From a checkpoint of a small mixture-of-experts model trained on Wikipedia.
Size: width 320, vocabulary 8192.
Experts: 40 experts in each of 4 layers, 1 pick a token, a softmax router.
Training: 901M tokens, 6871 steps.
Below are experts of layer 5 (counted from 0) of a mixture-of-experts language model. Rows are named router (the router's row for the expert), down (a neuron's output weights, with its number) and show model dimensions 0-79. Each number is 200 + 30 x the weight over its row's rms, rounded and kept within 0 to 999.
Before each expert's rows: "comes before" lists some tokens at least twice as common just after its tokens as in all text. This comes from a sample of Wikipedia text that the model never trained on. Tokens count by the router's weight.

# expert 9
comes before: "-", "|", " -", "Rep", "comp", "World"
router,183,211,216,208,149,206,216,229,195,211,194,143,243,154,224,173,170,186,231,229,220,191,223,208,227,227,201,195,200,243,130,233,264,220,190,161,220,204,222,214,185,209,216,177,194,152,188,199,158,215,157,230,209,216,195,212,147,194,221,200,252,195,168,188,244,222,216,199,221,179,196,158,199,213,226,273,162,211,201,195
down1,149,214,211,235,196,171,204,233,175,215,206,193,185,148,208,189,270,193,182,260,225,251,193,196,153,194,224,214,241,155,207,162,181,215,219,276,164,256,187,176,190,173,263,196,177,198,181,233,206,177,199,167,200,177,206,189,207,237,242,225,212,200,193,193,212,172,204,153,219,205,190,193,224,190,252,168,187,183,192,194
down2,178,168,167,163,147,208,179,257,192,178,250,173,226,147,190,176,161,182,175,211,219,179,229,176,210,140,213,167,141,217,190,172,174,167,223,129,197,263,233,191,205,288,202,231,182,191,198,209,204,170,182,234,201,201,255,189,229,214,163,190,217,220,164,162,267,199,194,206,165,141,229,196,224,137,219,254,230,200,168,221
down3,186,216,194,184,146,169,223,154,169,252,168,225,196,195,185,219,265,209,218,210,218,211,180,195,259,220,260,194,199,183,231,221,213,230,187,285,180,239,226,173,154,179,259,234,174,218,178,209,169,206,120,199,167,181,193,240,252,254,202,194,181,252,165,252,185,220,201,231,245,253,175,224,229,203,196,275,192,201,227,173
down4,209,226,181,230,179,239,220,270,175,209,206,196,159,158,188,212,199,187,181,201,219,231,230,215,177,188,180,195,245,231,150,140,192,205,184,195,245,179,284,210,214,195,228,165,262,222,205,200,216,189,176,251,169,236,189,189,196,228,190,219,177,242,225,201,192,216,196,202,158,238,165,209,260,179,196,148,165,217,232,173
down5,189,232,168,215,195,205,214,234,256,219,216,206,224,194,180,239,184,206,226,149,212,194,149,235,259,187,240,208,229,231,249,222,220,192,187,163,163,212,221,195,224,230,187,214,215,231,267,218,185,204,207,187,170,248,197,185,222,190,162,250,173,178,190,114,199,220,202,166,224,172,171,227,138,168,108,238,162,164,171,174
down6,189,199,192,224,178,154,160,189,233,176,162,232,285,172,241,201,227,183,198,196,237,195,160,166,168,168,186,253,206,245,211,193,193,191,203,179,259,255,249,226,188,200,237,236,201,169,221,207,242,247,222,123,205,193,215,216,234,202,148,236,217,176,222,252,206,198,195,214,282,177,159,183,183,148,180,225,215,231,147,183
down7,213,242,160,165,192,244,149,214,207,187,254,142,161,235,226,183,201,171,200,115,205,175,212,232,225,178,227,210,228,220,139,221,227,173,225,177,209,209,193,161,159,212,204,194,163,273,217,210,170,178,229,164,196,208,191,226,143,183,195,170,207,177,175,211,220,190,219,205,189,203,167,237,178,219,148,213,181,238,214,206
down8,236,197,216,207,213,185,200,139,233,185,200,231,205,233,205,213,241,147,162,203,162,189,243,209,174,242,212,236,163,190,193,146,205,258,207,204,202,179,221,200,210,199,219,200,190,204,225,176,212,210,228,243,240,217,175,176,251,168,174,245,193,197,260,186,169,234,204,140,175,185,210,194,187,195,207,222,185,248,183,186
down9,174,224,221,194,148,155,176,164,199,167,289,258,177,174,151,170,251,242,193,168,182,196,250,208,225,210,237,178,142,183,197,186,208,161,145,207,190,215,216,211,204,244,233,227,178,236,233,191,190,216,220,178,189,243,222,179,223,114,202,168,182,238,183,214,208,186,163,234,190,202,139,238,158,221,224,172,256,222,191,171
down10,250,241,195,154,193,190,147,209,157,176,214,190,302,187,164,216,154,210,215,201,119,216,198,193,193,160,239,167,201,215,231,173,180,195,197,207,205,166,206,209,189,227,231,197,175,252,131,212,185,147,192,123,198,177,207,232,248,181,223,186,179,240,183,198,228,193,230,207,217,201,189,178,184,147,238,234,195,189,216,237
down11,190,180,194,235,170,209,171,203,157,138,157,223,227,183,204,159,176,167,188,124,181,242,209,192,164,195,220,162,147,234,158,176,187,169,194,227,275,219,171,197,226,217,209,189,224,164,244,157,247,196,233,163,224,191,190,266,192,205,224,232,218,185,190,225,198,218,185,245,160,258,204,201,252,208,235,218,204,184,251,169
down12,203,231,147,183,149,220,210,220,189,242,172,193,210,168,238,217,197,209,178,262,229,209,156,197,191,182,219,223,256,188,231,212,273,226,174,181,205,194,200,205,189,243,205,198,162,215,211,180,227,140,174,154,168,198,165,262,160,206,174,196,217,231,166,209,176,226,226,240,206,170,238,159,206,206,230,232,128,149,172,261
down13,182,172,171,201,207,184,250,238,211,194,179,207,189,178,208,230,195,154,265,172,189,222,223,220,186,199,195,221,154,179,154,200,184,189,157,172,233,198,182,206,161,149,175,199,167,198,136,128,154,156,195,181,175,209,184,209,207,192,210,136,165,169,199,149,219,169,251,201,181,253,158,162,216,221,214,144,177,202,213,225
down14,234,238,208,156,177,169,138,198,228,173,224,185,185,204,245,203,179,234,206,221,213,153,162,184,190,196,193,243,234,236,241,189,180,219,212,172,180,152,214,196,253,129,217,178,185,184,182,145,226,241,152,221,233,203,226,201,183,263,181,207,207,233,235,169,221,220,248,202,233,196,228,270,243,196,219,170,225,241,247,157
down15,234,250,179,137,155,214,196,203,147,131,187,161,175,191,175,132,202,222,195,218,193,222,213,224,195,152,183,189,141,161,179,215,179,248,223,171,243,181,266,205,196,185,170,188,187,201,162,194,204,247,229,182,169,271,180,217,209,188,187,236,173,187,211,183,163,165,170,211,248,178,211,191,220,180,216,168,172,183,189,163
down16,198,247,197,173,206,219,251,206,158,199,205,193,215,166,214,188,162,136,159,276,204,180,247,182,102,214,150,201,183,249,215,200,222,221,228,207,209,177,275,181,184,213,190,185,226,191,215,224,151,192,192,181,183,209,229,235,199,150,246,198,182,185,212,159,193,226,204,222,183,161,200,197,198,206,196,242,260,207,218,201
down17,165,182,214,178,238,223,229,209,181,166,272,228,179,167,170,211,183,220,251,160,190,177,142,183,230,211,194,232,206,200,160,236,186,202,246,192,161,173,203,271,131,215,205,239,229,165,252,182,232,197,256,224,166,242,210,204,216,249,185,218,199,225,198,191,199,257,198,247,226,197,199,171,210,165,166,221,183,150,197,250
down18,271,226,231,181,257,182,172,210,253,190,202,244,233,179,179,172,156,179,186,235,171,218,161,231,174,234,200,192,168,206,251,207,192,161,191,174,151,271,206,181,223,237,224,207,139,175,205,178,171,223,228,179,239,184,177,196,192,176,206,214,198,250,221,253,173,189,207,165,223,202,244,225,201,227,180,244,241,284,155,225
down19,222,262,237,220,189,183,190,190,188,150,238,227,166,188,155,205,165,204,244,224,202,203,158,137,219,203,158,156,194,188,192,240,189,186,163,186,262,186,189,196,168,212,232,197,223,217,240,217,210,235,230,225,202,177,194,162,169,147,139,176,179,167,219,207,195,212,214,192,226,211,197,216,145,186,223,245,126,225,228,176
down20,208,204,215,211,145,220,238,185,236,190,188,231,173,172,207,145,180,208,219,199,247,218,218,171,200,212,184,236,144,200,182,218,208,199,214,236,183,148,188,156,187,168,176,201,172,198,206,146,214,243,175,229,219,212,164,211,214,123,199,220,199,206,206,207,183,271,229,167,283,221,229,181,221,166,170,218,208,252,174,256
down21,132,187,191,224,200,179,167,143,168,198,183,191,218,176,236,185,98,191,140,219,243,194,257,165,167,249,225,231,192,216,193,203,160,235,253,233,179,183,161,158,198,176,244,154,269,199,187,197,198,239,217,217,247,184,187,190,203,203,192,155,203,192,231,203,164,158,187,141,192,144,183,225,230,189,191,215,186,218,207,218
down22,238,205,142,156,170,178,240,243,200,233,186,174,205,190,178,199,163,252,212,191,284,193,200,246,220,171,198,148,188,162,195,223,219,221,190,174,258,243,195,150,200,180,232,187,228,179,218,221,210,180,205,216,201,179,215,184,195,236,220,250,189,199,237,157,197,195,206,198,192,161,151,157,250,211,155,212,222,230,228,221
down23,221,278,243,210,252,213,189,168,210,245,183,233,202,189,215,226,194,240,160,217,174,236,160,132,224,158,261,177,190,141,207,175,223,205,172,215,206,253,184,180,225,196,221,194,190,176,140,233,160,188,215,180,272,207,228,216,174,204,186,217,166,184,210,223,198,193,180,196,199,208,171,194,183,226,142,184,167,219,157,196
down24,212,200,190,235,204,150,157,175,208,193,185,199,161,216,229,201,195,230,203,181,168,231,216,160,205,183,221,186,219,168,246,230,157,171,163,224,181,179,150,227,202,208,181,204,187,199,196,154,152,198,199,254,195,194,183,202,200,229,164,192,201,164,172,157,152,231,156,224,147,163,184,248,175,223,188,200,176,174,171,219
down25,178,178,204,177,215,188,204,208,206,151,223,172,191,201,230,163,222,199,191,215,189,194,223,203,170,229,201,176,178,193,183,230,212,190,212,156,198,200,254,160,171,210,207,189,277,213,200,208,227,205,182,200,206,257,162,187,185,212,179,245,223,150,186,186,191,144,202,162,222,212,154,200,195,201,233,212,151,169,204,232
down26,205,194,165,227,211,123,221,183,208,180,188,230,208,155,185,194,231,221,180,164,224,196,159,243,228,161,179,161,215,196,215,251,137,186,244,191,199,204,206,198,184,183,216,153,217,158,212,180,193,222,198,208,223,205,222,186,263,164,207,216,146,160,249,201,181,84,151,184,205,137,214,180,203,252,215,178,199,231,196,242
down27,199,224,188,216,209,181,175,219,208,181,255,219,217,207,212,211,189,145,149,191,195,190,224,174,108,235,226,193,177,188,231,211,242,189,197,182,181,189,171,185,229,219,239,251,254,200,217,192,214,182,175,176,230,218,175,158,173,194,106,202,207,166,194,155,263,192,155,232,233,229,237,209,221,211,193,226,171,140,148,177
down28,254,240,286,227,197,198,178,154,155,165,187,169,229,198,206,197,203,202,201,209,153,191,228,196,169,181,203,167,194,240,160,184,261,185,169,166,209,216,205,223,171,189,133,180,196,264,245,205,198,150,204,200,157,248,202,127,243,195,225,195,264,145,199,225,200,227,197,197,230,208,243,179,186,182,215,213,207,238,187,199

# expert 16
comes before: "\n\n", " The", " He", " In", " It", " She"
router,202,237,252,175,184,204,200,183,189,187,222,124,205,182,174,216,184,185,256,168,168,179,183,209,218,193,216,183,166,239,120,227,231,166,254,179,209,169,179,191,186,205,172,261,198,168,236,175,169,195,192,161,160,208,179,258,188,175,156,205,212,178,152,200,243,195,190,226,240,192,210,234,207,224,171,244,184,205,224,125
down1,232,201,113,237,174,208,224,198,253,214,190,178,143,199,232,226,211,165,209,214,185,186,226,204,162,193,203,224,235,231,227,198,236,183,144,214,217,150,214,163,238,176,214,167,224,206,206,249,177,191,174,188,212,232,213,142,219,213,138,246,228,219,217,233,176,214,147,224,127,175,166,185,236,226,198,181,222,142,263,218
down2,225,195,187,183,193,167,140,270,158,187,216,201,135,218,182,170,195,228,214,182,174,206,223,183,177,179,253,207,222,128,185,228,204,157,186,223,154,185,141,187,164,187,180,220,199,196,187,221,212,215,188,189,212,187,192,186,175,188,213,218,127,236,161,187,191,153,200,297,205,201,298,187,234,209,218,207,156,179,197,176
down3,249,150,143,209,203,223,246,269,212,184,129,237,172,139,235,152,219,134,207,244,219,228,175,175,164,174,213,207,233,223,212,201,190,200,198,175,233,210,197,127,189,226,222,160,197,191,238,193,167,238,200,219,233,198,150,178,214,183,219,168,206,184,238,204,232,187,226,187,191,177,223,226,155,187,220,178,214,217,171,190
down4,239,259,233,223,207,160,264,155,139,142,200,173,210,183,188,245,187,182,189,228,146,218,227,268,206,141,158,132,162,198,179,164,136,209,186,187,180,273,176,196,143,152,210,172,239,207,216,201,186,139,172,174,166,262,233,193,215,162,219,194,166,166,214,165,219,218,177,197,214,187,198,201,190,206,155,185,247,237,266,236
down5,197,188,179,261,192,215,160,200,131,225,152,182,231,212,162,209,195,240,168,224,205,164,246,212,138,204,189,221,217,170,164,172,230,157,156,223,203,199,164,203,219,188,237,192,144,184,201,239,197,191,199,182,196,172,193,249,163,183,187,212,174,234,165,192,248,181,182,204,265,228,209,189,201,208,223,242,187,175,228,181
down6,233,198,220,193,166,236,205,195,228,212,198,150,191,242,231,172,245,175,229,170,228,162,217,188,247,210,220,240,222,185,169,206,233,193,208,154,136,192,212,178,199,194,194,193,207,151,200,181,142,247,234,244,204,162,235,187,165,187,255,200,190,195,201,235,177,234,242,143,219,266,200,172,246,211,147,191,250,270,216,177
down7,224,124,161,190,216,166,179,210,123,253,172,184,255,216,233,219,206,203,259,184,216,229,163,203,195,207,223,164,230,213,204,209,213,193,134,223,172,197,160,200,218,222,208,225,192,200,195,185,213,200,210,115,228,172,160,183,163,185,205,203,156,218,225,207,219,201,203,251,210,161,153,215,205,126,200,189,198,192,164,206
down8,176,261,211,179,208,204,130,210,213,224,136,171,208,223,233,194,150,177,233,172,179,210,199,147,227,188,163,222,179,189,162,215,230,123,237,221,225,242,192,198,182,175,129,158,221,208,203,202,122,186,199,206,203,171,179,200,171,205,214,211,228,207,184,207,277,191,193,145,220,230,187,255,231,194,207,159,263,235,228,249
down9,156,178,192,144,225,219,239,145,219,154,123,181,214,211,196,145,170,194,217,201,186,190,173,181,166,189,195,215,248,192,194,184,156,280,191,222,147,196,134,180,244,221,219,182,204,194,161,174,144,157,236,175,216,204,184,169,169,202,225,201,259,164,224,159,208,219,193,184,194,177,193,139,248,232,194,213,142,246,214,197
down10,178,179,232,156,172,188,209,180,221,170,232,171,215,248,215,213,192,238,192,208,143,197,162,174,191,190,183,186,141,196,234,154,242,193,199,255,199,208,254,179,192,175,261,226,208,140,214,208,217,181,243,198,182,224,219,222,230,175,243,195,256,188,209,227,206,205,272,172,242,193,173,263,185,179,248,153,234,218,207,176
down11,211,212,213,203,195,240,197,196,281,224,234,195,176,182,183,205,218,255,213,212,172,187,226,231,212,176,184,189,184,162,222,172,239,251,157,218,214,202,178,192,206,219,264,200,181,195,178,228,181,217,191,193,167,192,213,178,135,224,140,223,150,191,227,181,166,222,191,204,149,214,208,158,249,162,194,270,135,138,196,180
down12,206,221,236,230,249,245,215,174,165,157,216,215,168,229,175,249,202,132,230,165,176,243,229,226,209,203,190,197,202,177,214,204,196,196,198,203,190,144,189,247,151,270,154,187,194,219,236,213,212,205,170,178,177,207,266,213,176,214,311,209,181,189,213,156,221,208,186,159,206,196,220,226,188,166,240,167,222,188,205,123
down13,170,199,175,223,212,139,209,250,218,253,174,220,226,191,204,219,235,254,191,209,196,228,192,177,170,130,170,198,192,224,232,227,205,209,231,165,180,204,206,195,220,201,193,156,160,197,256,242,225,192,203,210,178,193,176,177,262,202,215,206,168,169,239,168,198,267,165,241,217,189,242,223,209,171,234,174,236,208,164,207
down14,210,107,238,177,196,184,223,172,177,169,144,212,216,154,177,196,207,176,248,216,177,216,205,223,131,191,165,178,211,209,218,192,241,179,205,152,196,189,212,154,165,183,176,181,244,165,212,210,193,227,243,175,220,194,157,191,223,237,200,201,166,188,193,196,168,240,250,145,218,202,176,210,202,225,188,234,197,252,195,171
down15,229,149,143,225,194,217,199,178,182,192,146,203,235,225,215,170,191,229,190,209,154,201,204,161,266,129,216,186,202,257,221,185,183,187,236,197,212,229,135,179,181,224,171,205,201,190,228,195,152,218,197,258,163,186,221,182,224,197,195,191,200,202,204,215,206,170,235,145,196,175,238,183,230,149,188,180,201,214,203,225
down16,188,268,212,226,216,249,221,187,147,245,223,171,247,215,146,160,210,196,164,151,225,158,243,247,219,198,181,184,158,195,197,235,194,206,185,157,199,206,182,181,238,180,185,213,217,217,185,203,204,171,190,217,228,169,228,230,204,196,217,225,224,138,216,160,250,207,228,212,164,175,181,203,181,206,214,240,198,223,243,165
down17,217,200,166,221,174,230,216,166,238,219,170,224,225,238,177,223,233,213,130,247,196,171,278,198,219,182,194,234,190,226,163,159,210,142,188,201,254,203,203,216,234,228,218,163,202,228,230,174,172,263,183,207,236,193,208,233,166,195,189,175,188,207,221,174,171,249,193,180,187,191,172,177,161,197,230,216,134,186,174,161
down18,234,206,181,200,175,208,165,208,163,210,188,216,150,176,178,221,253,203,218,205,213,208,222,219,255,140,174,207,196,145,198,212,211,155,186,207,191,181,203,201,196,204,238,176,197,207,154,168,210,249,200,180,204,185,188,218,201,179,217,164,177,220,151,226,190,248,225,224,224,194,232,155,197,185,195,206,183,206,155,208
down19,217,193,209,207,199,204,201,227,187,246,192,166,173,263,202,134,181,189,167,209,223,201,188,212,147,179,197,192,205,187,218,139,200,236,177,131,201,183,227,180,241,217,211,204,239,192,212,180,173,207,218,168,213,143,161,197,171,174,121,166,140,197,182,222,173,208,227,159,250,211,225,245,150,228,228,238,245,194,177,211
down20,212,137,232,179,121,291,271,206,158,212,177,179,184,232,117,208,209,189,208,159,195,206,146,186,172,229,196,256,199,168,232,227,173,260,196,177,245,197,212,171,209,167,196,221,213,241,186,233,202,187,208,221,149,179,287,251,215,167,253,226,205,149,202,178,232,187,227,235,206,193,210,205,184,199,202,156,215,191,221,225
down21,220,240,262,200,222,195,213,165,171,210,191,167,183,214,249,199,223,231,213,217,265,190,218,121,200,196,210,258,185,241,241,231,186,203,242,171,209,222,221,177,170,224,194,194,226,207,186,199,126,163,162,195,161,215,165,214,233,183,220,212,213,189,193,171,254,191,192,208,195,188,158,205,173,191,229,214,226,204,195,150
down22,227,144,153,214,168,250,272,207,192,164,202,223,235,196,233,197,198,163,180,218,224,214,211,218,161,204,154,208,121,218,205,252,239,196,196,194,179,184,180,219,246,252,224,209,198,141,205,245,170,233,207,167,267,251,217,234,191,239,253,218,200,191,184,175,182,246,205,210,150,216,231,228,196,152,233,206,200,181,191,201
down23,252,178,242,236,243,169,146,201,188,223,246,236,200,224,243,202,162,248,215,244,201,177,195,280,231,233,194,147,164,203,158,237,153,168,196,177,225,229,254,250,230,224,234,165,195,198,211,223,222,147,184,149,216,212,235,178,141,252,161,225,211,157,166,182,204,167,197,258,221,230,170,155,190,215,205,158,209,229,206,198
down24,221,158,230,181,157,196,210,205,201,237,184,248,198,233,231,186,203,193,181,207,222,185,176,187,187,198,212,223,208,237,210,252,204,189,175,155,194,231,192,224,194,164,183,215,229,235,185,178,189,190,156,234,230,182,175,182,172,167,177,176,211,216,193,168,222,218,193,231,195,132,185,198,202,205,214,224,180,234,286,194
down25,166,214,191,132,168,216,218,170,158,213,230,205,168,234,221,190,198,266,195,170,202,129,242,229,265,217,208,228,203,233,200,221,186,168,159,226,184,218,205,189,235,197,157,181,182,199,179,202,241,190,202,199,159,221,176,188,194,157,198,222,200,188,192,199,226,164,185,175,178,213,236,196,180,173,192,225,218,152,224,183
down26,246,247,170,217,196,153,200,158,201,235,251,231,186,232,226,160,236,143,207,217,212,196,224,196,224,223,189,233,191,181,204,200,191,235,213,208,215,192,265,199,228,241,194,266,214,200,239,171,231,207,223,233,213,219,181,199,169,168,213,193,213,238,232,250,214,237,206,238,229,244,192,184,249,192,240,197,142,97,199,216
down27,186,201,222,163,195,175,270,156,165,206,201,273,246,224,188,229,197,230,202,184,208,176,193,169,177,204,187,257,206,229,240,241,229,206,213,236,243,203,200,178,136,205,199,180,162,218,193,227,190,198,216,167,217,218,157,204,202,151,199,190,143,180,197,231,224,228,184,188,248,206,244,210,206,240,153,170,206,272,180,198
down28,226,191,183,191,180,184,169,180,163,195,228,194,189,160,206,215,210,236,246,185,159,241,181,219,166,169,209,202,235,242,216,148,241,180,238,221,238,216,253,229,256,261,140,192,214,254,244,226,216,186,233,172,184,172,235,170,215,173,180,208,159,193,218,220,260,228,177,148,192,186,214,259,178,223,229,208,201,224,127,185

# expert 39
comes before: "=", "The", "In", "On", "A", "M"
router,206,198,194,152,173,195,181,226,206,218,234,173,240,129,200,191,219,192,250,212,200,200,159,163,191,227,188,193,229,239,173,229,213,246,185,179,260,198,219,210,218,214,150,178,159,153,186,172,176,204,202,221,182,186,177,259,177,167,241,189,263,203,206,242,206,230,172,227,241,197,167,144,253,170,225,238,181,235,168,208
down0,238,224,211,163,198,242,224,213,222,183,211,168,240,218,199,183,215,184,214,176,195,215,179,165,183,228,198,228,190,174,152,211,170,155,211,181,152,205,212,147,116,239,220,219,182,207,217,179,224,240,236,213,209,226,192,166,167,221,183,177,172,194,173,252,227,174,228,231,181,214,212,151,237,211,208,260,257,224,195,206
down1,197,214,185,182,182,219,157,195,172,212,180,218,205,197,146,197,195,196,137,167,193,192,234,197,236,254,190,235,165,202,172,168,163,195,178,162,191,176,228,233,227,215,218,220,185,241,238,206,229,179,236,212,186,187,173,213,239,215,188,174,201,258,178,182,271,175,211,222,231,240,207,152,161,223,195,134,251,205,216,205
down2,254,242,222,179,201,209,218,168,229,232,185,222,203,161,219,245,192,205,206,260,211,187,262,226,212,241,169,129,231,159,199,204,226,199,225,177,154,187,194,212,174,175,202,192,163,192,166,204,197,238,172,222,232,186,204,221,231,191,140,268,264,208,145,240,203,203,214,207,170,175,195,235,230,115,206,199,204,210,216,250
down3,201,206,198,231,199,207,184,204,214,162,201,224,254,228,250,228,212,201,170,206,150,217,167,218,247,224,175,252,182,234,269,192,175,108,188,183,212,191,215,224,237,218,170,156,186,235,149,181,193,183,193,183,224,177,210,197,157,207,236,211,272,193,198,179,164,190,206,210,207,173,172,236,224,188,238,208,157,182,177,185
down4,209,223,197,191,250,193,204,185,234,187,205,219,200,197,222,166,232,192,212,190,198,175,231,186,151,104,175,198,170,205,260,183,195,232,224,253,201,230,176,191,158,213,190,180,222,200,226,270,179,232,218,248,199,191,193,191,217,219,216,207,110,230,244,210,208,174,214,218,239,222,226,224,172,164,288,195,113,242,188,234
down5,207,223,235,189,230,193,156,184,187,221,184,195,209,115,229,224,265,171,170,138,208,195,187,224,185,239,238,194,207,156,181,202,217,239,241,195,206,244,173,184,209,165,148,179,214,216,223,185,217,214,187,200,214,182,212,229,192,244,224,208,195,185,162,204,189,219,260,197,207,223,134,206,199,179,242,188,169,178,254,193
down6,194,178,201,161,223,151,141,177,179,186,178,142,172,177,199,181,195,195,236,241,203,208,151,153,190,217,230,237,275,225,222,153,187,167,187,175,163,187,223,153,158,181,181,211,224,212,209,128,175,233,183,212,193,186,201,185,204,230,178,245,168,168,150,182,202,214,180,200,193,188,185,143,188,215,167,235,247,187,223,238
down7,191,188,195,186,193,185,169,192,141,227,234,220,217,201,213,228,236,223,158,163,159,176,174,251,168,229,203,150,166,165,168,170,195,159,246,201,225,239,174,249,168,245,154,204,200,196,217,268,243,222,189,200,201,214,260,293,268,171,198,188,188,206,186,221,204,171,195,248,157,174,225,175,200,157,169,163,154,230,217,193
down8,261,161,190,206,191,247,183,222,216,156,142,148,242,224,213,197,195,240,249,246,181,219,234,184,237,255,191,206,211,180,237,227,180,172,181,163,190,198,219,180,209,167,240,196,214,253,180,207,172,188,216,239,191,202,223,196,246,190,183,185,224,191,245,189,243,169,189,235,238,146,170,246,206,237,168,187,219,222,169,150
down9,234,212,309,194,159,212,128,171,275,210,211,276,226,208,194,234,193,279,203,228,164,176,186,199,221,210,194,170,173,207,202,254,230,222,174,195,171,205,125,175,194,168,225,201,194,194,204,221,198,163,180,200,161,202,180,191,196,188,226,191,172,241,171,202,220,234,190,216,203,200,167,221,150,265,177,193,194,159,204,232
down10,244,156,231,236,174,239,252,210,166,211,131,114,267,213,206,206,261,268,176,198,194,234,217,230,181,214,199,176,184,199,189,236,200,177,177,180,205,202,198,175,218,175,236,225,180,207,209,194,183,260,182,177,209,196,155,181,182,191,181,148,236,190,175,224,169,212,198,166,154,204,160,197,123,215,215,226,174,197,166,210
down11,204,207,255,215,208,152,231,186,199,212,172,178,177,157,184,199,213,116,174,171,184,179,163,241,202,244,233,205,197,243,178,159,228,200,212,251,212,174,191,219,182,170,150,213,242,199,212,229,227,184,195,168,238,192,129,195,199,198,149,234,249,217,193,198,209,152,170,167,154,207,203,195,181,210,178,157,162,170,153,203
down12,217,160,233,160,203,268,205,201,246,166,213,195,194,196,188,226,189,198,185,231,213,197,163,223,231,189,200,227,231,174,247,159,224,200,181,164,191,181,224,239,169,210,211,185,227,227,152,172,224,198,226,226,209,218,198,233,155,236,213,211,175,191,239,161,175,202,201,171,177,202,174,211,219,144,224,215,205,232,173,176
down13,195,164,239,173,151,213,194,170,172,183,143,197,186,187,251,157,255,150,240,180,154,144,178,174,260,167,182,177,201,156,226,219,197,199,202,209,175,188,145,215,212,205,220,202,210,163,169,138,212,223,172,168,158,169,241,176,196,200,152,203,187,204,197,188,232,140,201,197,242,146,161,176,254,233,156,218,162,185,237,191
down14,199,181,161,225,267,173,213,251,159,183,205,183,193,204,209,214,175,203,254,126,224,189,153,169,229,161,173,261,204,192,235,190,176,221,196,250,195,202,192,176,177,169,202,177,170,196,164,148,180,211,269,189,239,184,198,241,169,176,181,212,203,220,235,266,217,146,184,240,145,195,181,161,207,214,194,186,240,211,191,160
down15,179,211,184,259,209,255,229,244,222,192,158,155,176,165,162,181,208,221,265,179,196,211,195,174,210,175,222,191,215,224,153,170,237,203,189,234,203,160,199,213,228,159,153,191,219,212,286,236,212,227,166,162,213,176,180,203,177,216,214,203,210,204,169,249,228,186,184,205,236,255,205,172,217,211,227,223,166,192,180,196
down16,196,188,209,216,191,243,196,190,229,182,206,173,227,240,214,183,153,201,227,275,149,223,176,212,198,211,190,216,163,184,152,226,233,198,204,237,235,197,192,221,150,218,217,201,184,216,197,174,192,161,231,228,184,179,218,228,227,201,233,210,207,267,183,272,209,203,240,215,231,259,182,216,153,216,204,232,318,209,219,198
down17,189,218,190,191,175,172,181,204,161,217,176,195,242,131,212,197,209,203,244,190,269,216,234,208,195,213,155,222,230,198,212,180,210,212,260,238,199,214,212,210,196,164,187,187,208,173,165,210,193,204,238,217,270,184,174,180,196,214,151,234,207,161,273,135,207,172,228,283,186,225,195,212,231,214,242,168,228,239,242,159
down18,210,162,190,254,207,159,259,165,186,172,231,191,184,152,197,217,218,260,209,224,194,209,240,181,170,263,175,276,144,147,194,153,175,148,215,145,147,214,234,207,198,186,173,202,185,217,180,208,227,222,153,214,204,202,159,196,168,238,196,206,178,176,149,244,199,171,172,202,204,182,171,197,215,183,212,210,214,164,211,153
down19,195,179,159,160,183,189,137,217,229,209,176,188,212,234,147,218,239,130,171,129,126,217,183,255,208,243,209,179,144,195,159,212,165,201,222,164,200,215,178,174,176,207,189,178,175,218,197,161,231,199,198,178,155,238,195,222,153,218,201,223,260,201,185,251,251,199,187,202,172,233,205,226,198,155,119,160,106,243,207,173
down20,239,224,144,186,220,193,211,240,197,253,223,165,225,216,208,205,163,169,194,175,228,228,173,211,223,208,215,191,169,164,183,238,171,203,250,185,185,178,196,259,172,236,185,148,161,210,210,162,200,209,240,252,187,234,279,185,182,201,194,194,195,190,207,203,151,206,203,147,187,184,232,193,235,171,197,238,240,221,215,138
down21,149,263,257,238,103,194,187,216,181,248,178,215,224,202,194,161,259,262,209,169,204,219,218,138,225,205,236,229,277,150,194,203,178,154,225,227,205,171,194,203,180,136,194,225,202,170,189,217,179,212,183,193,178,198,157,197,211,238,164,219,215,224,200,179,196,204,200,190,189,206,198,184,228,187,234,199,211,236,175,206
down22,183,217,180,234,152,229,148,190,226,161,157,254,170,227,221,212,212,196,266,169,204,177,246,171,146,157,268,170,209,217,225,144,225,207,221,242,219,192,205,155,221,172,229,211,207,190,189,171,203,198,218,223,220,280,203,270,178,196,211,216,186,237,209,193,228,244,194,213,175,199,186,151,192,180,203,192,165,142,200,251
down23,292,214,175,190,152,236,212,198,203,152,195,173,258,265,256,204,216,183,201,206,196,213,216,201,206,203,206,231,190,240,224,242,202,142,222,166,215,224,158,140,228,209,177,237,228,201,193,177,240,208,211,175,203,195,197,224,214,253,141,142,219,199,233,221,219,209,151,176,170,156,191,262,251,200,147,232,199,124,178,202
down24,205,202,219,220,210,185,208,217,176,211,173,206,175,203,169,227,265,252,151,210,167,192,159,206,194,193,202,204,157,288,228,214,187,147,176,209,190,188,177,232,206,164,179,167,235,269,230,188,207,186,181,187,154,158,217,202,217,215,127,261,260,184,165,234,226,163,236,169,203,183,155,176,201,242,201,264,172,140,182,192
down25,234,205,153,171,289,230,213,211,177,198,197,171,196,186,164,200,196,222,237,258,188,237,202,200,167,234,236,227,188,252,236,184,226,220,268,250,218,202,165,225,158,159,231,184,141,184,175,241,232,195,221,242,230,177,189,161,157,176,223,200,174,181,219,147,195,189,177,214,155,161,218,197,173,178,214,195,220,192,248,218
down26,174,206,182,185,165,242,238,189,168,190,251,203,232,255,237,158,241,229,161,196,219,194,159,156,217,207,273,200,207,202,213,232,194,225,193,154,225,133,213,226,217,188,231,276,193,167,235,150,167,219,183,187,142,198,188,174,176,179,192,186,225,225,182,182,214,185,207,207,200,204,192,257,255,191,188,201,184,190,203,219
down27,189,154,181,194,207,163,224,240,238,221,196,218,176,189,244,158,185,189,202,241,211,247,175,188,220,200,243,232,209,217,194,161,204,200,214,193,243,278,215,240,205,189,184,175,195,209,154,186,260,199,178,243,165,227,181,227,200,194,233,224,241,230,173,189,205,204,223,241,168,244,212,208,204,218,187,198,223,206,270,227